config = dict(
    d_model=224,
    n_experts=40,
    lr_router=0.000334,
    norm='rmsnorm',
    beta2=0.99,
    seq_len=512,
    dataset='wikipedia_en',
)
Below are experts of layer 7 (counted from 0) of a mixture-of-experts language model. Rows are named router (the router's row for the expert), up (a neuron's input weights, with its number), down (a neuron's output weights, with its number) and show model dimensions 0-223. Each number is 200 + 20 x the weight over its row's rms, rounded and kept within 0 to 999.
Before each expert's rows: a language model's description of what the expert responds to; "gets" lists some tokens that make up at least twice as much of what it gets as of all text. This comes from a sample of Wikipedia text that the model never trained on. Tokens count by the router's weight.

# expert 4
Description: Table cells, country codes. Pipes and cell-opening tokens in sports and results tables, especially country or position codes like ENG, AUS, USA, MF.
gets: " |", "|", " (", " USA", ";", " D"
router,230,166,217,177,211,163,214,206,193,161,230,152,188,224,213,205,158,212,218,221,167,238,233,213,225,190,209,182,208,217,175,173,215,193,174,209,161,208,204,196,229,180,232,219,225,203,199,242,187,189,173,209,201,226,201,185,215,195,206,207,175,198,158,181,189,190,182,185,212,187,185,203,169,162,218,186,210,170,156,196,233,200,185,240,197,188,208,207,203,188,196,200,219,166,246,206,186,183,174,197,231,251,189,205,193,201,177,181,201,198,189,219,236,217,205,216,191,207,205,196,206,189,159,194,175,202,217,220,176,210,207,202,205,179,175,210,227,227,189,173,214,227,193,181,211,184,219,188,205,213,195,222,190,199,214,181,174,216,204,208,218,167,210,231,194,233,200,200,204,208,199,184,206,203,202,231,202,222,214,206,203,185,205,204,196,192,178,216,174,197,245,203,199,214,193,213,192,224,244,209,229,219,168,192,231,199,206,246,189,194,208,167,227,201,212,189,206,226,169,199,195,211,180,196
up5,202,230,191,190,196,231,218,211,157,208,160,169,209,194,226,201,212,183,200,178,173,171,202,197,252,198,210,199,197,204,174,209,184,195,202,228,209,204,184,193,193,224,195,183,206,180,186,208,181,203,180,203,182,178,205,165,203,176,205,248,243,204,142,190,208,199,221,195,181,174,201,203,173,198,195,202,182,197,184,203,176,222,220,216,209,193,179,176,221,198,204,206,230,212,195,184,197,195,180,169,200,201,189,220,191,250,219,214,179,253,171,191,228,229,204,217,188,186,191,194,171,226,200,186,214,186,199,228,197,210,215,177,180,196,172,184,202,224,181,229,192,202,212,209,207,198,201,182,176,222,186,208,226,222,208,208,206,228,208,192,215,199,219,202,162,188,186,187,205,201,147,217,156,185,142,231,213,200,246,192,187,203,209,200,208,194,213,182,173,189,186,211,164,174,213,202,207,268,197,197,228,214,175,211,194,167,194,172,169,187,196,185,191,170,182,206,215,223,191,220,193,207,193,203
down5,211,247,189,162,204,195,169,218,178,191,194,203,204,215,204,203,198,215,218,222,174,216,205,214,206,221,212,230,179,185,159,179,183,207,183,192,219,218,179,202,199,219,216,188,201,175,204,223,189,207,169,196,193,167,207,188,185,177,238,191,200,168,171,200,195,200,229,187,184,212,192,229,188,210,180,203,207,188,190,180,191,203,217,190,195,223,199,174,214,196,179,203,203,213,183,186,190,192,202,196,191,216,212,236,205,175,217,201,200,207,219,186,163,200,210,246,195,220,204,207,213,237,167,199,247,247,207,198,209,147,231,171,205,181,188,208,210,166,201,236,211,211,186,196,194,217,184,206,229,219,223,208,198,228,192,212,208,187,198,145,190,211,211,195,197,234,184,187,237,201,224,198,217,188,149,198,208,194,207,206,230,170,192,207,212,187,212,230,197,245,164,229,145,204,168,216,209,246,206,186,213,176,184,217,195,176,208,203,172,182,196,218,217,200,201,159,223,207,171,221,174,193,175,183
up6,206,199,154,144,186,221,215,179,207,216,218,221,211,202,190,208,183,197,212,193,187,187,238,182,212,220,234,227,185,183,203,189,190,224,175,214,207,180,181,197,223,183,205,202,212,199,202,229,238,193,202,174,178,210,222,222,209,226,196,202,187,188,193,184,209,195,208,237,227,149,206,234,215,177,201,206,170,184,171,201,246,208,171,201,187,224,165,181,180,205,207,160,210,184,191,228,192,178,178,198,211,212,190,189,184,208,220,171,180,182,179,139,182,201,202,196,222,200,184,214,181,210,198,195,159,214,214,210,188,154,204,215,164,224,200,231,205,226,227,226,205,187,208,202,217,201,188,211,194,208,167,208,190,194,187,208,185,181,193,236,168,174,210,193,235,214,239,208,169,197,205,204,212,182,216,163,237,201,205,194,188,167,196,197,251,209,197,179,212,216,219,212,210,202,197,188,180,213,211,201,191,197,188,199,219,207,227,162,223,238,180,179,182,222,194,197,155,211,226,223,195,196,196,193
down6,229,204,204,219,204,158,202,207,201,193,204,203,225,187,179,198,216,204,185,153,206,179,201,233,202,170,214,194,193,177,181,198,200,213,160,177,240,174,222,156,197,188,212,223,221,206,241,198,170,240,182,187,185,185,183,185,208,174,174,202,186,208,218,213,200,210,195,205,224,208,206,221,195,197,204,196,210,174,199,186,214,192,215,216,232,208,220,177,195,192,191,207,209,206,165,219,197,169,178,188,218,173,163,189,202,206,163,225,193,204,208,188,211,191,196,244,184,169,190,218,201,216,208,205,200,153,201,168,205,182,193,222,191,215,211,207,203,213,202,225,209,232,229,209,242,228,203,243,183,234,198,203,207,215,185,207,190,174,221,248,211,208,194,204,220,225,234,193,184,208,194,201,219,208,191,182,221,234,222,212,219,179,196,219,204,224,167,231,205,199,224,163,201,209,232,216,175,231,171,137,177,183,205,214,203,155,184,193,182,196,189,212,182,216,178,160,186,201,194,199,174,223,202,189
up7,196,181,169,140,196,183,204,202,203,194,203,219,202,178,204,190,166,237,211,188,209,238,200,164,208,194,212,205,194,216,193,194,233,207,207,227,217,183,222,190,186,164,186,189,198,177,195,214,171,243,173,178,207,238,173,217,207,200,235,203,215,210,159,201,179,210,176,200,194,183,202,214,195,181,164,197,184,172,184,177,206,176,183,221,197,196,196,222,177,210,182,191,225,217,196,170,226,234,214,200,202,198,197,213,189,167,171,215,178,200,236,213,211,204,204,200,212,195,214,209,199,227,174,162,183,192,193,236,197,209,193,203,132,169,208,191,198,204,175,182,218,153,211,209,228,202,207,218,185,200,211,220,183,203,151,221,202,218,174,197,218,180,210,161,172,201,191,230,224,190,216,229,223,216,199,200,201,192,185,198,210,206,188,206,189,211,174,180,172,199,207,209,174,208,163,197,182,239,200,225,192,245,177,216,212,171,220,224,179,200,216,204,246,208,195,210,162,188,205,199,208,169,193,207
down7,189,245,184,249,198,196,206,200,191,180,218,167,153,209,178,202,205,186,170,181,208,193,225,208,171,178,183,231,173,198,200,227,185,189,201,225,179,160,222,187,205,222,217,206,155,224,208,210,203,232,218,192,223,213,212,202,183,182,190,208,198,224,183,217,211,164,224,193,204,189,200,197,180,212,235,205,190,175,191,211,221,217,193,208,196,189,180,189,162,184,223,142,199,226,213,221,230,211,194,210,202,210,203,210,204,222,236,179,175,221,197,180,204,152,204,190,164,198,174,168,211,194,198,197,209,218,179,190,201,200,198,230,207,220,188,222,152,231,193,210,229,144,206,197,207,222,154,220,217,186,197,180,182,226,211,193,227,251,171,209,209,186,184,232,227,186,193,219,184,237,207,184,214,183,214,190,245,207,231,187,208,196,217,193,186,208,210,187,181,214,207,181,173,185,179,174,227,172,181,187,189,204,211,228,209,195,185,194,186,203,205,203,210,222,183,194,203,204,207,197,221,181,194,214
up8,236,196,187,192,211,213,212,204,210,191,187,193,210,208,212,173,188,189,185,184,193,208,210,226,201,216,204,228,199,209,202,197,213,212,191,212,191,208,210,210,215,193,162,181,219,172,221,177,217,186,175,186,197,195,186,209,173,217,180,185,223,181,184,201,174,222,172,196,199,194,201,194,196,210,202,196,189,220,248,192,215,185,211,197,216,180,209,206,239,206,218,195,200,237,208,239,167,166,183,236,201,229,169,215,167,172,223,198,187,212,197,225,176,235,175,195,221,196,216,188,189,254,203,191,185,186,231,187,154,204,127,233,183,189,176,208,200,218,203,229,210,223,214,243,204,203,259,172,152,233,196,167,207,227,225,194,193,196,193,158,229,211,218,211,192,225,195,191,169,206,213,169,208,188,224,182,202,201,203,178,190,217,238,198,185,180,202,211,217,210,206,192,217,186,210,216,209,180,224,213,182,209,197,184,193,193,225,225,190,243,203,226,182,207,188,175,203,220,202,190,180,234,168,212
down8,209,234,196,229,209,226,202,197,191,228,198,214,193,197,229,179,201,192,224,177,219,205,188,193,212,164,179,199,223,212,186,233,215,199,196,186,180,206,199,184,195,171,172,159,218,176,239,213,182,227,228,194,223,214,175,181,174,222,197,184,186,168,202,202,212,229,223,248,202,205,171,202,201,233,172,211,215,214,216,174,207,175,198,208,241,203,241,186,215,188,173,177,232,215,224,204,194,175,199,191,248,197,174,189,222,239,227,174,193,233,168,192,206,209,187,169,183,194,213,182,196,198,190,185,190,191,208,212,209,173,180,178,214,223,205,140,216,205,204,224,182,219,188,175,194,196,193,195,199,220,205,200,167,184,202,193,230,189,173,190,218,194,202,183,221,207,191,178,201,179,180,190,252,185,212,200,179,192,193,177,206,183,171,210,193,195,165,206,197,188,218,244,188,216,203,161,212,201,213,225,164,175,192,214,162,188,205,175,219,238,223,189,204,199,222,197,211,199,221,170,178,228,196,179
up9,202,197,203,211,167,209,185,196,178,185,189,214,163,193,215,194,185,210,205,212,175,204,223,196,205,195,179,211,198,228,230,213,222,211,186,211,210,181,222,239,185,192,173,201,254,227,205,214,213,183,166,203,208,203,218,220,176,182,208,189,200,192,203,205,182,219,177,180,201,204,200,241,201,203,202,227,207,173,200,236,190,172,222,190,177,200,218,207,194,185,224,193,182,190,233,230,224,185,166,210,198,214,183,190,192,184,171,209,181,227,220,198,213,197,204,236,179,182,190,211,200,163,184,216,197,209,182,170,230,164,199,248,187,200,203,215,181,208,213,177,232,221,209,180,228,214,202,167,200,229,202,198,238,215,188,207,162,253,227,184,207,131,228,178,177,196,215,192,206,226,188,184,168,219,176,234,195,196,192,197,203,210,176,221,184,211,191,206,210,211,197,185,191,186,207,219,163,180,186,187,188,149,228,172,226,210,184,183,225,203,207,212,195,192,194,246,194,225,161,216,230,214,186,204
down9,182,220,174,207,193,217,228,192,222,197,190,185,184,255,183,196,242,198,224,251,185,191,202,203,165,194,219,199,176,190,204,225,207,190,199,223,218,208,205,172,171,216,142,203,193,203,193,217,218,190,204,191,190,217,169,211,249,191,201,196,203,224,184,185,224,181,198,189,187,231,216,227,201,202,196,209,201,193,181,219,172,201,172,234,187,205,190,180,167,186,204,205,212,165,220,205,163,195,184,194,162,212,167,221,230,191,201,193,188,189,187,198,191,211,201,169,174,213,160,184,192,172,197,168,242,185,187,175,211,183,193,199,213,175,178,203,218,214,225,201,212,208,208,204,193,171,210,183,152,224,179,232,203,173,220,201,205,226,200,186,217,177,198,205,188,191,216,191,186,223,237,184,199,219,156,192,205,198,151,171,192,224,205,228,228,168,214,199,201,207,200,206,241,219,203,179,163,234,232,210,193,203,205,194,180,210,217,164,198,202,157,213,190,200,202,175,195,211,199,186,198,176,221,221
up10,206,226,223,174,228,193,239,222,209,157,226,163,159,174,219,206,171,218,212,212,171,194,197,200,227,179,180,231,178,184,222,216,218,192,219,240,203,204,155,172,198,197,202,193,225,195,217,228,185,194,191,187,206,218,182,187,205,202,192,193,192,190,159,186,195,194,200,222,185,227,179,198,188,179,204,210,226,190,193,213,178,205,169,213,210,192,212,220,196,221,189,203,234,230,187,274,216,221,188,189,197,229,199,221,188,203,173,195,200,219,169,191,166,180,199,239,185,231,209,222,207,227,200,199,180,226,177,195,197,210,201,185,205,182,206,203,217,240,191,195,177,234,170,204,210,238,175,206,189,203,181,141,167,198,196,200,235,200,202,227,215,208,180,202,192,218,216,196,233,199,175,222,160,206,216,207,201,217,213,224,211,196,176,188,197,197,194,187,186,200,236,177,199,204,170,219,208,228,214,198,221,226,209,198,178,236,210,201,191,191,174,182,227,169,173,202,213,225,202,198,203,222,185,183
down10,174,215,189,162,173,223,180,220,167,202,224,194,203,226,229,231,188,225,191,174,186,191,172,195,221,154,193,206,213,182,213,179,210,220,204,190,221,192,163,186,192,211,186,160,203,210,218,222,183,196,218,206,199,233,220,180,187,187,208,224,183,186,206,155,215,204,205,211,156,222,163,187,190,202,217,204,179,187,181,188,194,188,199,194,233,188,188,212,182,199,212,197,191,197,233,181,206,215,240,208,159,181,195,214,182,198,219,192,200,172,159,214,176,212,197,221,213,182,199,173,191,186,186,228,188,231,187,194,213,180,229,159,201,233,213,205,211,212,197,224,182,220,226,216,223,226,194,193,205,196,208,152,175,173,171,210,191,177,191,227,206,185,183,169,231,214,211,182,176,219,190,241,161,233,174,214,207,230,195,207,207,191,221,214,209,172,212,190,180,200,242,184,184,206,189,192,223,209,175,195,168,234,208,173,202,261,204,200,174,177,185,200,198,207,203,205,203,210,171,206,197,172,214,198
up11,197,220,196,220,198,203,197,221,162,204,190,163,182,170,192,193,157,231,202,211,165,214,186,172,195,194,207,202,199,166,230,198,191,182,164,193,206,199,201,161,218,208,205,205,195,194,261,203,216,175,216,214,211,219,187,242,218,216,190,196,186,192,222,204,218,219,212,187,196,160,186,205,194,184,191,241,160,220,202,169,170,188,235,206,220,182,217,166,226,196,185,199,182,181,192,180,209,200,195,202,204,185,159,176,226,176,166,201,198,210,218,170,220,207,195,176,195,204,202,219,186,213,214,174,193,203,249,197,204,203,189,196,187,227,247,209,204,198,201,206,208,174,210,206,229,193,210,186,178,195,206,212,177,207,218,166,182,167,234,198,180,191,218,190,197,198,185,213,167,204,205,181,211,155,186,209,199,196,183,154,213,206,162,201,230,153,205,232,205,181,221,240,176,219,176,187,186,223,187,156,200,177,197,213,186,199,232,198,191,178,205,214,204,177,186,193,213,168,209,197,187,175,167,183
down11,209,181,250,170,172,178,254,228,192,215,211,175,192,191,215,198,170,212,195,181,203,192,199,214,189,252,178,207,208,208,192,194,236,164,231,175,173,209,204,193,197,228,205,202,164,189,230,152,191,184,209,194,212,193,196,185,183,186,197,219,198,182,193,195,201,221,188,255,214,206,167,169,226,169,211,190,228,201,205,211,179,200,220,172,179,198,191,183,194,194,223,199,190,215,196,211,200,193,171,192,213,179,173,198,214,193,196,217,183,189,208,210,198,196,226,197,201,210,179,215,164,198,207,180,202,196,212,172,211,177,209,199,184,183,187,214,219,209,195,226,196,206,185,198,220,240,218,196,186,189,204,225,179,223,168,211,229,193,220,200,145,203,226,192,194,207,185,206,187,192,207,212,240,205,198,227,204,187,222,173,208,232,255,223,210,155,222,208,232,247,197,190,218,186,159,192,213,203,161,184,174,177,213,176,211,201,201,191,195,201,213,153,193,242,193,196,189,200,224,207,216,172,227,199
up12,203,204,182,220,173,208,203,182,197,213,219,203,190,183,195,200,187,219,223,234,226,270,168,233,223,198,197,212,217,194,200,175,215,209,152,195,185,203,171,196,232,231,196,198,217,206,170,212,228,211,211,227,186,215,201,222,173,219,200,213,209,187,183,214,210,173,204,158,157,219,193,236,181,233,184,228,193,180,197,216,227,180,196,172,203,226,194,218,218,176,185,225,217,197,190,235,188,181,189,204,200,224,195,188,198,238,207,193,203,169,214,201,226,170,190,212,215,197,194,204,202,191,189,164,198,161,210,232,207,219,182,202,171,197,226,219,174,199,159,182,204,197,174,219,208,188,209,201,214,232,200,204,194,219,174,174,215,216,209,234,195,215,219,196,203,242,203,188,230,199,193,209,184,183,200,218,214,200,203,191,211,201,229,206,229,214,167,198,222,237,186,220,201,243,213,181,238,196,190,188,189,170,181,213,254,202,223,183,166,177,203,178,184,222,194,196,192,206,244,224,213,213,179,184
down12,217,217,245,203,210,203,195,234,193,185,204,190,215,191,182,199,216,208,200,166,234,220,220,179,161,188,215,183,164,161,181,188,214,210,172,183,206,192,212,185,185,196,227,206,172,200,178,233,166,195,191,225,187,199,187,195,204,237,219,190,204,205,239,222,180,206,190,171,180,180,207,187,225,219,217,168,164,169,215,235,208,164,209,204,233,181,190,226,193,203,179,210,207,200,220,170,224,194,174,197,185,190,177,178,223,229,208,196,177,171,213,216,246,178,165,180,194,195,201,196,230,186,203,197,212,163,187,206,206,199,211,217,202,185,183,194,197,202,170,193,219,219,206,223,235,172,198,203,177,222,224,197,170,190,211,174,179,215,168,183,183,216,238,188,214,201,202,181,193,178,163,153,215,212,230,206,204,214,205,175,225,196,266,202,234,238,187,184,195,198,184,187,214,205,209,195,190,184,217,202,205,217,185,213,212,206,216,201,187,199,182,171,193,208,196,215,166,162,213,181,220,178,229,202
up13,222,203,216,201,184,200,217,208,215,181,211,197,188,259,199,208,208,196,212,215,179,167,181,200,208,173,158,235,265,216,188,205,192,212,177,185,186,198,200,236,200,174,197,217,170,195,195,201,215,204,203,179,188,197,183,201,178,181,209,214,221,181,188,201,213,229,212,212,196,199,169,193,225,166,156,155,200,199,202,172,182,168,222,224,229,199,189,240,206,169,214,203,203,192,177,193,170,199,191,195,194,199,199,171,235,236,165,223,183,153,241,181,227,218,213,228,221,231,177,224,219,194,210,177,163,189,186,200,203,236,193,186,194,200,191,197,178,211,203,211,187,205,199,219,191,169,183,206,208,233,191,177,194,208,208,178,195,226,185,206,193,164,210,213,221,172,195,190,217,186,203,202,169,213,199,199,250,145,165,195,199,162,208,211,206,179,194,185,195,174,213,202,230,171,233,215,203,215,232,205,187,211,197,215,187,193,195,208,219,197,198,201,192,173,182,210,166,182,200,217,193,187,178,204
down13,209,194,178,236,207,189,200,195,178,189,182,210,212,175,194,200,204,197,210,183,230,196,209,230,228,195,173,171,199,184,206,213,200,158,222,249,207,223,186,247,213,203,179,218,200,171,195,202,203,221,221,200,196,177,184,157,221,188,206,199,203,247,231,170,179,193,233,167,196,213,182,221,242,203,208,224,206,221,212,189,170,200,228,177,195,213,175,225,233,167,221,223,223,218,222,207,192,252,197,182,209,198,225,180,162,203,196,176,174,198,199,200,196,172,215,179,207,215,160,211,190,232,215,199,209,207,196,220,197,181,179,201,201,219,201,186,184,181,157,193,214,179,179,244,198,207,205,211,196,219,195,183,204,217,182,206,213,198,162,215,197,199,193,184,206,198,181,238,224,184,226,210,213,184,185,230,221,193,192,184,175,185,192,216,207,201,195,211,192,172,246,181,229,177,233,199,201,216,205,180,214,204,166,211,213,216,204,181,194,186,150,180,162,192,185,213,202,221,231,167,200,190,163,199
up14,180,212,179,218,166,242,217,212,188,191,210,165,199,193,194,195,167,220,195,215,227,203,231,199,175,177,238,205,185,195,203,158,210,189,156,196,188,176,195,208,215,222,198,195,179,215,230,186,195,220,175,194,162,227,195,185,205,202,199,224,166,177,201,161,207,223,223,232,224,193,230,208,157,178,192,224,180,164,166,223,200,179,160,236,212,178,219,219,205,190,183,226,214,163,221,207,205,201,179,179,244,193,200,162,185,204,184,179,185,203,157,187,186,199,167,194,191,202,215,240,186,188,181,198,196,228,183,242,236,172,184,212,199,187,183,172,212,181,181,179,204,174,190,204,226,173,217,197,212,177,203,213,218,191,186,174,211,179,222,169,197,190,212,223,181,195,188,233,220,207,188,172,212,205,194,204,199,188,197,212,217,217,243,185,188,214,190,213,199,215,212,194,201,194,203,217,201,206,204,186,195,216,176,200,197,229,189,219,175,241,227,202,177,169,169,211,227,183,218,197,177,194,212,187
down14,208,188,190,214,241,194,198,197,158,193,204,191,176,187,201,210,198,207,215,196,155,231,217,210,174,188,162,172,190,163,183,211,200,181,208,176,190,199,198,191,201,204,205,184,151,228,218,217,167,215,194,185,198,181,194,194,203,186,163,235,200,215,197,217,244,197,185,207,191,235,181,187,207,186,202,192,220,181,175,178,213,200,223,192,230,181,202,202,181,164,222,203,229,214,208,175,192,222,182,190,204,188,182,195,205,199,159,192,225,185,178,206,237,229,182,208,230,231,204,182,233,171,211,206,179,192,176,200,171,192,188,170,211,199,169,213,199,177,198,205,239,192,194,203,201,172,209,205,207,180,187,210,231,143,202,176,213,220,255,192,213,180,233,189,178,198,200,213,182,186,172,209,230,198,197,202,185,212,200,189,193,200,218,201,175,237,227,231,221,204,167,169,155,196,209,219,208,175,179,203,213,194,190,190,207,175,193,239,174,206,200,192,165,165,176,224,187,171,232,198,197,222,200,219
up15,218,235,197,216,211,202,191,193,216,182,210,225,214,191,211,180,178,191,202,170,196,183,202,218,230,212,210,198,192,208,213,181,181,183,191,185,172,209,200,212,190,216,219,186,213,181,216,185,218,189,230,147,202,195,212,199,192,189,211,200,164,238,165,236,217,183,188,235,207,215,161,216,203,210,185,218,220,252,190,205,248,192,203,221,196,164,197,192,206,187,223,154,186,157,233,183,192,204,183,206,209,207,196,216,257,189,213,223,222,260,187,185,194,208,150,176,209,205,187,246,174,218,157,196,217,196,191,207,218,205,175,201,171,221,191,186,197,204,212,164,227,171,241,216,191,232,186,181,215,207,207,180,191,206,182,212,192,215,203,210,205,198,204,209,218,174,239,227,194,234,199,183,179,208,165,193,200,202,195,207,213,200,220,195,217,193,174,212,181,199,207,186,197,216,214,218,203,206,180,187,184,211,177,217,200,214,186,228,199,204,218,201,262,200,189,194,173,224,228,206,218,215,206,219
down15,166,169,208,219,175,207,220,213,187,141,197,205,213,173,187,196,187,185,228,214,199,214,190,196,215,218,243,177,225,216,222,202,202,216,182,180,225,232,205,218,196,202,206,205,175,188,198,181,214,188,181,200,195,224,208,214,204,191,187,199,175,218,179,218,205,196,214,203,188,192,203,185,182,207,177,219,173,192,185,181,178,194,204,179,209,195,210,174,206,151,212,177,155,185,166,192,232,201,208,142,189,187,160,204,197,209,217,208,178,223,231,159,218,241,167,166,206,187,186,199,220,244,175,192,220,180,195,190,208,205,229,170,186,239,234,195,186,227,194,178,224,209,217,199,208,190,198,201,198,227,218,198,201,192,182,209,226,228,180,206,161,184,214,213,215,184,183,227,176,167,200,207,188,212,219,197,197,177,195,211,212,215,180,235,185,194,209,199,200,234,226,180,181,198,208,189,226,189,197,195,188,240,158,212,177,206,228,218,199,185,226,177,228,176,216,166,179,166,178,214,206,209,163,198
up16,206,215,215,185,200,192,189,205,215,191,217,203,221,190,217,193,167,250,204,155,201,206,215,189,229,201,211,178,242,223,230,176,204,218,226,209,165,227,242,203,203,204,235,193,223,155,217,197,194,191,180,228,159,215,201,177,177,200,182,213,197,166,186,193,216,184,209,179,178,207,187,214,199,183,244,196,194,232,205,237,161,189,200,170,207,193,170,154,179,205,199,201,184,194,217,198,191,200,174,215,143,211,201,177,188,200,183,174,198,204,169,170,205,204,182,174,206,159,191,216,215,209,204,174,179,193,201,191,230,182,193,188,238,200,173,175,204,222,210,177,179,191,183,228,146,151,231,201,200,185,201,213,173,236,170,192,197,221,193,187,211,208,201,214,189,219,218,217,195,171,179,230,226,221,229,221,208,177,195,178,201,205,195,204,198,218,194,223,228,180,216,198,213,217,189,181,202,206,178,223,212,220,191,235,193,218,192,195,223,206,184,186,178,179,189,231,192,202,200,207,195,180,195,211
down16,187,191,223,187,194,187,202,210,206,198,172,171,195,204,196,244,212,195,226,197,228,220,205,215,215,172,195,213,218,224,181,186,167,192,208,201,180,183,199,207,216,162,235,196,223,169,204,191,184,179,230,179,184,198,217,214,202,209,213,188,220,220,231,183,198,209,243,248,180,155,266,186,191,192,204,194,216,224,217,177,188,165,220,176,203,180,183,203,200,214,195,192,233,230,198,206,221,212,181,182,199,224,183,201,206,200,195,181,188,193,193,167,206,194,211,210,224,207,183,183,169,188,202,201,188,161,209,191,188,179,193,234,230,221,192,193,207,206,162,212,239,198,210,162,236,171,207,198,188,211,206,182,197,189,208,180,158,177,211,222,225,196,204,197,203,209,218,191,176,231,236,227,203,173,167,219,199,167,213,193,182,210,169,192,195,215,193,219,250,189,190,224,191,210,199,193,193,209,198,193,192,190,175,143,213,242,213,199,179,212,184,221,209,189,186,184,212,183,192,188,255,231,211,184
up17,220,221,215,200,220,232,198,187,166,195,191,208,204,194,190,170,185,168,191,211,193,213,232,184,203,194,243,194,245,198,175,178,207,208,201,186,186,207,211,220,209,246,163,160,211,159,184,196,186,190,198,153,163,222,219,222,187,219,183,208,181,202,185,178,188,186,234,192,203,195,202,161,170,200,168,219,199,171,179,216,181,223,201,176,172,213,226,198,184,205,205,203,173,213,190,184,224,194,189,190,221,224,196,164,205,172,202,195,165,205,189,228,201,170,223,208,194,186,214,201,208,195,213,152,195,186,204,177,232,231,193,200,187,201,182,203,209,237,233,203,195,182,218,179,204,200,180,206,190,200,179,204,217,195,182,167,193,198,227,182,184,197,171,183,227,188,191,158,202,203,188,220,197,196,145,183,207,195,155,198,227,196,178,205,184,169,215,225,212,197,199,194,197,196,172,223,233,197,217,210,176,207,208,218,195,185,201,161,264,196,208,217,244,207,211,219,219,199,222,210,204,179,195,221
down17,192,226,235,214,214,197,201,195,200,199,201,191,237,168,202,216,195,177,226,219,187,206,200,205,237,153,212,216,197,192,179,170,203,233,211,197,248,206,215,196,226,216,170,188,178,208,187,198,238,207,189,190,198,170,174,227,204,227,168,220,210,156,207,206,202,221,206,228,205,187,183,221,234,244,187,223,207,212,224,221,180,153,206,183,195,208,178,217,208,178,205,153,189,212,208,206,233,213,184,221,237,210,180,216,176,203,225,184,225,205,171,216,203,179,210,178,194,204,199,177,219,223,217,194,190,201,217,214,195,242,193,207,216,206,212,243,189,235,193,211,193,209,221,189,237,188,183,223,178,184,195,181,214,224,181,194,225,214,182,176,196,172,189,202,190,189,218,190,210,189,215,188,202,234,189,217,250,191,206,198,203,213,214,219,202,193,166,220,222,207,210,176,166,194,206,210,177,232,177,206,148,226,205,193,206,177,190,215,224,198,218,187,187,205,208,210,244,183,210,194,242,204,242,213
up18,201,179,223,209,172,203,142,217,185,220,194,188,197,227,227,208,187,195,200,211,173,206,226,178,212,183,225,234,198,200,198,207,222,163,175,214,210,230,230,212,207,213,218,196,152,152,235,225,208,195,174,166,175,215,215,212,169,199,207,185,187,223,203,199,193,190,186,200,216,216,226,237,225,180,186,199,198,199,205,189,182,206,217,161,192,203,198,187,200,164,207,191,247,173,217,213,207,247,203,204,195,188,209,218,220,193,192,225,224,192,189,182,209,207,208,185,227,196,191,189,180,185,186,213,213,193,163,267,184,210,174,197,222,170,228,224,189,192,197,205,163,217,206,238,197,207,191,196,197,230,192,188,171,196,202,191,229,204,205,186,186,171,200,231,213,233,227,198,205,198,192,215,183,202,208,216,192,180,201,170,195,185,218,209,216,214,222,191,179,151,223,206,201,172,223,173,207,177,194,203,168,182,196,191,181,158,204,195,204,205,208,202,238,213,225,188,190,220,177,255,197,202,226,194
down18,192,219,212,219,176,235,195,202,187,227,189,199,199,214,217,208,189,195,200,184,170,207,186,169,213,239,151,216,187,232,178,192,205,234,201,190,186,215,205,232,190,195,228,174,187,183,166,193,228,222,164,225,208,208,199,217,232,213,229,188,160,194,189,209,197,207,211,206,238,186,210,207,240,163,220,199,201,173,228,209,221,210,235,200,217,197,230,232,219,214,199,213,158,202,191,221,190,214,181,178,214,200,235,207,207,212,190,199,182,205,202,228,184,198,201,211,196,219,173,206,208,225,176,208,201,222,192,181,196,185,202,190,214,174,215,161,202,235,180,200,197,211,200,208,215,173,191,212,168,192,181,195,212,175,239,209,215,217,218,198,233,182,183,191,194,201,188,177,212,211,226,241,216,203,173,224,223,192,167,189,211,191,200,192,206,208,187,207,177,242,223,202,180,192,255,171,182,202,178,190,190,172,209,206,181,233,164,195,180,189,207,175,181,165,208,158,166,228,179,185,218,212,228,236
up19,189,227,210,199,214,185,210,212,177,187,176,163,196,215,207,176,197,188,179,231,164,227,212,192,173,211,252,198,180,204,183,195,192,218,184,198,203,190,221,165,185,207,207,191,193,207,224,221,225,186,234,187,199,210,205,218,206,238,181,200,207,161,205,161,237,167,202,207,189,223,172,180,190,182,206,193,213,183,173,207,216,189,227,207,180,206,218,230,209,175,190,178,191,197,233,191,220,228,184,190,185,232,227,151,214,221,228,238,183,202,203,198,196,207,186,194,193,177,193,205,181,196,187,191,161,180,195,199,210,213,205,192,216,203,190,193,192,210,209,175,189,216,176,174,193,218,251,157,179,226,214,220,192,187,230,217,181,193,208,148,218,227,217,178,186,213,200,232,191,217,199,211,200,179,178,221,212,196,145,201,232,157,166,202,198,223,227,188,170,211,216,200,217,199,215,200,185,224,186,226,212,181,202,179,218,220,231,183,210,206,209,187,195,213,226,204,193,257,191,204,193,181,174,229
down19,187,207,188,214,188,215,192,184,195,200,180,213,186,193,201,210,206,192,171,201,188,230,229,206,197,230,208,203,230,232,185,198,231,200,168,203,194,202,211,194,196,209,192,226,190,241,183,222,203,179,208,199,233,199,218,237,197,221,191,231,210,203,221,225,188,178,251,244,215,206,186,175,214,213,222,200,211,173,202,208,202,232,236,184,195,215,197,209,147,159,198,201,211,193,217,201,198,219,200,176,212,232,207,182,182,183,190,211,182,199,233,218,213,176,197,217,187,193,231,174,199,169,213,181,201,196,178,152,227,192,175,168,209,200,211,182,162,230,239,169,176,210,206,192,170,214,237,190,207,232,221,229,196,232,201,195,161,172,235,218,205,189,199,173,166,207,188,230,195,190,193,169,170,245,175,220,211,189,201,214,183,197,201,227,173,212,195,240,216,200,188,197,182,204,211,174,165,207,201,231,194,203,188,202,216,239,209,215,211,212,196,241,185,184,213,228,213,204,182,179,190,183,212,185